{"num_hidden_layers": 10, "hidden_size": 224, "d_expert": 64, "d_shared_expert": 64, "hidden_act": "clamped_swiglu", "moe_layers": [0, 2, 4, 6, 8], "routed_scale": 1.0, "init_std_router": 0.0251, "lr_router": 0.00164, "norm_eps": 1e-07, "learning_rate": 0.00607}
Below are experts of layer 2 (counted from 0) of a mixture-of-experts language model. Rows are named router (the router's row for the expert), gate (a neuron's input weights, with its number), up (a neuron's input weights, with its number), down (a neuron's output weights, with its number) and show model dimensions 56-111. Each number is 500 + 25 x the weight over its row's rms, rounded and kept within 0 to 999. Numbers have three digits each.
After each expert's rows: a language model's description of what the expert responds to; "gets" lists some tokens that make up at least twice as much of what it gets as of all text. This comes from a sample of Wikipedia text that the model never trained on. Tokens count by the router's weight.

# expert 37
router:497503472518509493501528523495506445515471498506485491506517500494496534506499537509527507502500480517559516480477492525478509505484520476503503502490495490513483436490
gate0:488526484487473457449515552475487510521524459460497501482513510548493484481523477473465508501503508514489520461541490520505491533503528433563482486487531497546465484517
up0:529493528556517447491535522506501509524519500437496507507503516557563520522501522521452541513457476493475516493500488501519447480509500504500528529487449487551505503497
down0:522470472510517520479506505486490483514495532510519493458544481480443510467439484466456491452525506500496522534497470509444528502519459494526492487523493497495493483450
gate1:464512460540507466474512529496508505544504522458489541479483518538512527491511492471494506486530475463448498495484468548492472508507502534481562489490473518494520547499
up1:492493561485477477506518550497499495465489497486470513499474504482539518510527524465495525498501492505491505517533515501491512488505551531506528480492493490507544464502
down1:527501525493537515480519520490511440486458525495503509513496515549501485519503494549523520509500470533471490479485539516514514515487520495472451525541517516477527491476
Description: The preposition in, plus for, by, during, after and per, and the letters in inside words (Seinäjoki, Scandinavian, Within).
gets: " in", " for", " In", "in", " V", "In"

# expert 57
router:527511513518513506473434545510522531523513508491535505522473495500521518478507487517517502499504476498413489532476490486548523433536481520464540533508470541471519508483
gate0:466544505503492526487501479483512513532478475483463516492523490494478474501530515531524532512511505527473497525545474550515507512514467462489452504488499497469483545499
up0:542493518492543478467533490481503519490526544511508536471488472555514500531515464510453475526490493470507478451526528497546483511558499471447505542481528517484471443489
down0:502482505516476488503520510535496437517481464535483485508528477507474500504508501480440516473505508515505462535530483504485495494499514487471500511534519520495529463473
gate1:474517521551515489460533489473496497531521517459481519468521535510500493478489535506479506475487490502464496507454487518493479500509459541470509492508520521538529514568
up1:484477500488533472495489513455517530462417497481485511491475498464533514472528520492539481508450495486497451498511556534517524488500549563488498530502532495522489518505
down1:496461467529520525488522530529504468459526474467532508546508444516536475514495477478539470505496477459520480482525495500530490524485564523484502499451511495512470498502
Description: First digit of years and numbers like 1 in 116 or 2 in 2021, plus capitals H, N, R and fragments id, ell.
gets: "1", "2", " H", "id", " h", " N"

# expert 23
router:505506491479492483523475484499532454500501518522479509612486491491504460510483487524518485545495477499441467498493497510502500476504514488509449500495542532463488498484
gate0:469507501522457500525495479495546499520502518521501527502495493491527482484516489518506483494528501516502522513525499501533490507476438493512460478502539533512459479476
up0:486513494520517497476546496487552518503514536489475498499467492527518485537502453510489482489425515510469507488536536477521514494513493488501489504501460519480479514521
down0:522499506498477524521502540471517520497472521493499535513561492498466520473497503479480503458542513476527547521474462501472491455519487459501470500497521522512487477485
gate1:460527444531482480457537511483542485519526470493506486477456522523517519504503500479488468535446463476521464495472481506507519506540444522497519498485480522462530507484
up1:481458502498491463499484525496527496462484491503534463530483537531531492486483505534512490442485488488493490500496543488541494453479529521489511519497493483474502507546
down1:481495452494500541462515535494468471492503523493530538484481482558526458476523463481497470529510496480474471478504489506526524499491528497477466477530510484451515498488
Description: Digits inside numbers, codes and table cells (0, 1, 2), past-tense verbs like published, released, returned, and the before noun phrases.
gets: "0", "1", "2", "9", " the", "ed"

# expert 36
router:511510486525520502493483545494509442500445589513498490481494508474477540517491509521541499502505494502506477524515484499480506465527492513474511496510514510501435470491
gate0:502498485540445494516479476471469482484510473458513520489499502460503473472527520499486529476514518506463485494532480509493493512498488416498450514509473505505477518454
up0:504453510516531471449538509490491515479521515489498513469507493523524490551486501511481497494464459472513515467505476498499476493493479487467499537447519490510457484511
down0:529514471502494464512519485466474487489474532464489471506542474493477487528483491467536483459537545493498514524489493521496485497539480466502506529495507456536444464454
gate1:447523493497478471467565539481475527523520487469482523469494520549488529484498489510532477484492461508492486511489456483472518508520489556473519521489529530492489513503
up1:463470528511514478521466553463498531492467477512532524486513503500560525510514488442491458473464474471510479456497507542534452544478552529515524533509529491515505495522
down1:572510468498491529461534540483501473496562493489497499491519494513514506509534498503496468512510488512461510445541492457528500495470510527549484515505495490497506490470
Description: Single consonants or short pieces inside surnames and words, like trans-m-ission, plus hyphens in football scores such as 1-1.
gets: "-", "m", "b", " D", " M", "–"

# expert 11
router:498495481522513491490523508466477463508487499503492495516468476499541459490516509509478466484539471454495543501493495473475477444492521496534495499554530489524516482504
gate0:491529495520445508498507486483504488500510483478480517516500483478524506454539514466522519506530490521513498526462519540555460535502495494527434504490508487507490515488
up0:471485479541513488497528476513459503497527539468466477469484524538484435537534491521483546499462491495491474472482498475513453501490505481463478538526493492464488496512
down0:489447471486513542478486479470469441476477556483533449508503511499419496482469509490472515477527526483468545494486538522509512489540506462514504486474508533530488491449
gate1:485532481494525511491512543506486550532567504459491496492491529511503502533501529512465523466509491495467522489469464523489486503504504551470527555499445542511514512536
up1:525461525486513496498474512516518501507455511502536492510486484471508512528511480495465522503482451507515498480505517470486501533453494479501493510458468458531522499505
down1:531538502477510497469515555529468492447467522508456492505482510531506516511496472486541536509520499526491493480481465533526510502510502504481470484525500518475486518479
Description: Single-letter or short opening pieces of words (B, D, t, cl, qu), plural -s in tables, and closing == of section headings.
gets: " B", " D", " b", "s", " t", " W"

# expert 2
router:483497488491501518503442436502496549471490501496491500525521500503453508481500561503535461501493468515472511491482516470506532531482508475520498520505508478503495526496
gate0:482519509524456484514510497533534528465517492481469528482481541476479456479491497500489525500501504509474507514539445508525490511490458499506468486462487530497475527478
up0:537502525509526434487528526498491526476533532475495493462504491540518518520504483503459489483485480465469506494545552484506478498501505514469483543488497479484501496526
down0:530509520508508486549498518483495481496488503444487528504510524474473458520511520477494520467482531494485512525466508477487497473522488488528530466474512488506515491485
gate1:496496458473529481456552507497517518527534552521484444479510495518508528522483504480483454515465478478501485453470484527503482533497497534506524514460521552512507544504
up1:499462507531486474498496507448498518493508503485497509495496491505524518508519500493509494464485488473541482531492493519491492507478521525501514511469498453525517530548
down1:519522486512480556445477531494527459465489482444492515514485529541501506501567455483524512499530489512485531451502465521484512532477542507478474509500521490466508516484
Description: Opening parentheses, dashes and line breaks before list items, plus word-second pieces like "us" in Eusébio, usually, eagle.
gets: " (", "es", "\n", "us", " —", " w"

# expert 38
router:495513525494488472522544523503486500550487474499480524505522501520463512512480443514524485507505542512532485504517498505492490504520512502532571492537491512429527539501
gate0:504479506471421472502528525482501499524509490436489532487518514520486510507539504469505487483519485486567493505579490490512474511489479501491446532493503529507484494428
up0:522505542511538465497520497492515522503493514469507494486477482546491507532514494491501496493487473464484492477484482529489488529494506458462519544489509481507494501506
down0:509476480493447506493517514467509446477498503519503486486548514524475443475487462476549510472499509488487483532483465483505512491511513471499495509485544483508484455504
gate1:454504486514488489459534507503552524542541489500516522468503527521500530499428501489489478456498453458487514502499442512504478516533499576469499501478494485486506494501
up1:490483500522500473501471512495497512499481519527484449497507492499516521495500496492459510495501512489551506496495478498549516520515553518456463523493487440515484491546
down1:530505474513527511447572528520491499467490515494478531519478480488473491532499514501544529492480524494502527478507475493514509496479519504483490478519502507498500522478
Description: Single capitals N, L, H inside acronyms and codes like UNESCO, NTV, 2001 UH, plus New, American, United, month names.
gets: " L", "N", " N", "L", "H", "R"

# expert 52
router:515478484487487501483476535477498446523542558517530488500509510468518562503510541487460526505506482498455513537493498476473471429493495506518522486514475499561494448522
gate0:481517470536426493512494509457558487513491508479460499507491535509487470494546494489537513463502496521490527495519524536503483498493501493500455458505489515527482516458
up0:535459510517517448470548495483467515497510552449497494479516499533509485544508468509448509513465482480489458454504476497500471510474475522466521522474519466435481517521
down0:511524479512491503496486478484481432500464518486508435526503504503495495500499484486480512478513528485510544508530471502505511515543529480481502473516514462518543448490
gate1:470517475515478494514529548469517507526522456461498570510505509553517573484477508505471515470484496478473480509492496502496459485518478513509532490467495502537515556526
up1:499477503539487464558486510464484509498478536470533512495475515485496500460507510493518483473488513476515517511503525482506542518544547507453509511491532478510503501535
down1:493542511479508504513487499486476473538537496485478498522482492562521489501538480478533505495520511484463477432493533517516518506468531485469483485490512531483501477471
Description: Single capital or lowercase letters starting a word or name, such as K-aurna, S-ittard, C-ircle, plus periods in decimals and abbreviations.
gets: " K", " S", " C", ".", " L", " s"

# expert 49
router:488486506505474500510522540443510521488509504514484493484507506490527474505472511495539508515503453497490469528516501464513484572508490501491515515497473480525480498505
gate0:501520532527474484477553513521491486484501499465453503503490495520517479485512507466487505515521497524516511517543511480553514571485469475463475515432507503558484494521
up0:500481528511534429448543488513520524464487519456465476501489516553525518494507474494484484488451485457516482486492482486497503491535493497453494532475469472527499473483
down0:541475485520541530500493505466466435510493550483492480507483488500487476497484489492490464438505510451507485522482524479502519503516531477524507487479538512499499473441
gate1:457499464505492491509542514458551549511549509491520524450505508499516507520492482513518471496473468485466486493490499507452503527501488504519526486506525532443513487496
up1:508495494491518491528513539474468475471503496477479501461473514491511513508534484489526501498482507467497521522519514474517493513528563529471485527491534469568509533478
down1:513508501450527514438521525516495490451509510514459496469524535517507503527502478492528509498479483502519465470531512526512506529507503494465489518519534506501498492445
Description: Pipes and line breaks that end table cells or list lines in sports and election tables, plus the words at and At.
gets: " |", "\n", " at", ";", " (", ":"

# expert 24
router:500502496483494478505502518470509483477495538512479495507491515507433517504486525510519501520507479481433495501490488468489520448531521480472510509486465492492532453522
gate0:517512519460469475483508498472541488514528504480494497530520533471485501444523506472527493515527456532451519515472504499508484480498509499560460546514485522517478502487
up0:488484510500501466484506491517488513498544552500493500476510554527513482538496489513488514465438466473494495444498492551480472526514542470462495540484534482478494494497
down0:552457492544515482470486487518479424471457517515504502512523505476469478486460484509494515486509550506504530501501489512447479534509494446468515475524519503509492490508
gate1:446481508508494449460549468481482520523536470482490504471499525521510561501463513503493522511485474496476504502469491503517459484518497554492557462452497543478549477516
up1:456466513523502509493495508454463483478495511520482518479491526468494483451526510489511496494449481501517518492521519490518490530523523551497474503454492453542515503482
down1:474478515493493538463506505512472495459516480521469511472519506517507440510487445481571471501531508525493460482521496505483518485484567523481491470534499502500517495462
Description: The word the after prepositions like of, in, to, plus The, their, both, and the first letters of capitalized names.
gets: " the", " H", " The", " G", " F", "The"

# expert 32
router:492504516482504453506509509481504519494493479515493525461509521510427513503482494532528508478502579483496518483527495493500502427465513522514485485535498505513543533473
gate0:494525459501457461517505493460529529511555501489495497514505545513484493488482495490521532478516480543489507542520481522504464504485470474503480545516523492489496535496
up0:554466529527518444496523494498502520521535513478508519478508504536548512510525466483463499513461490505484498465491469480505492503478473490478499514500533494532488494499
down0:523507490515515499504498512490485485502506492464531448510536526502471488478494476484468527465478505463518531549523487494497501478515506421519511530483501510502504484487
gate1:496539520523514509487542494478526510514512492464473467467472572537501538477475506492510495488486460496451519456498499480510494518482498561503554495505468508491492511551
up1:509519546496481469497502531448511468484469518472485505508476535518535524481518477452517505448466495488494517501524505503496539493473523483517494489479522512514507474552
down1:537536480512485515460531532508488468476499529512477507515483505551529520532496455497491517505494468505498502449544482505466500525502545452499530480564523526477461476497
Description: Pieces like "in" in clarinet, clinical, Mazepin, "ay" in Monday, and short adjectives such as high, small, single, long.
gets: "in", "-", " R", "ian", " \"", " the"

# expert 34
router:496490509470483525501592474489497513483499486487506492486488493472499459491510493472452477500484454511551500506516484545531510413537511489506530483474474504471502569494
gate0:457506473530457501498522488470480518496520470484514536504481510494502474492507511472466517505524507517487522487522474491499499500505519449529468473522483522507454526456
up0:517510547553533440478544508456513473504503524487485513516505499506505522572518476531461483537459470463456477504530490482546469518472511470487540569487513473529485522546
down0:511483507528502456513466504501465509497471527489481500483510458486443472458489483494447510488501516476533511524409541492478478516513506469526484481504556460511469478465
gate1:447532486543517494454568498434498494518517478500470499483502534521463514528463513502481497534510483497460480470487482519510482469512516564503550480487510515487488489509
up1:491486543518526443502511512518516540498462525511508475497455507479535495484512487457491497500487468458521514476473502484489509512476531508498499534520495468509458506521
down1:536516469506512521485509551464495494502516536457497501513517466538494525505517472479537502518534485517462503441519523520507531483492512473487490503514510494541509464533
Description: Table pipes and line breaks, narrative adverbs and verbs like also, then, would, and second syllables such as sc-rew, th-ank.
gets: " |", " also", ")", " New", " Ch", "'"

# expert 56
router:507455511529520518494401490493485461495535507490521494505497529506510532489487518483517512492501500506463526499476493500524491503491510502476565502498497552479476535487
gate0:497475513460428486528486529472491520504518504489480480458493490493518497498498501517484507490490466496537543544504465511527491498477490485531466500493483516478497511493
up0:508495517518537466486525476496534512486519516471471495468484483548526509501528515444466468523459509486489502542531491452551474490476473464482504532461522509481495494468
down0:517479517538499506488530521460470482482493493469516515475523499483421518482499477444517536454506520503480535502481510526480518450480485474525498483483525512527488476451
gate1:468504476564480478462539518492497563562519513512471489452495517548505517497463494478498545505521485521478513483463480503494471490525510531502539490486506519495521518552
up1:499479480518518472503520510469420517497456493531515498509471531536513489501522504510506506472481503509511512471502518501520474459484574511500483505460525468541519524539
down1:534520504473499480493543508529527449512503537477500488517472493544530502523511486477577486500515500486443502470524463497516479522491530497509502527489512460516426517489
Description: First digits of years after spaces or parentheses like 1946, 2009, plus name syllables after an initial letter, like Kenseth, Hansraj.
gets: "1", "2", "3", "a", "arm", "enn"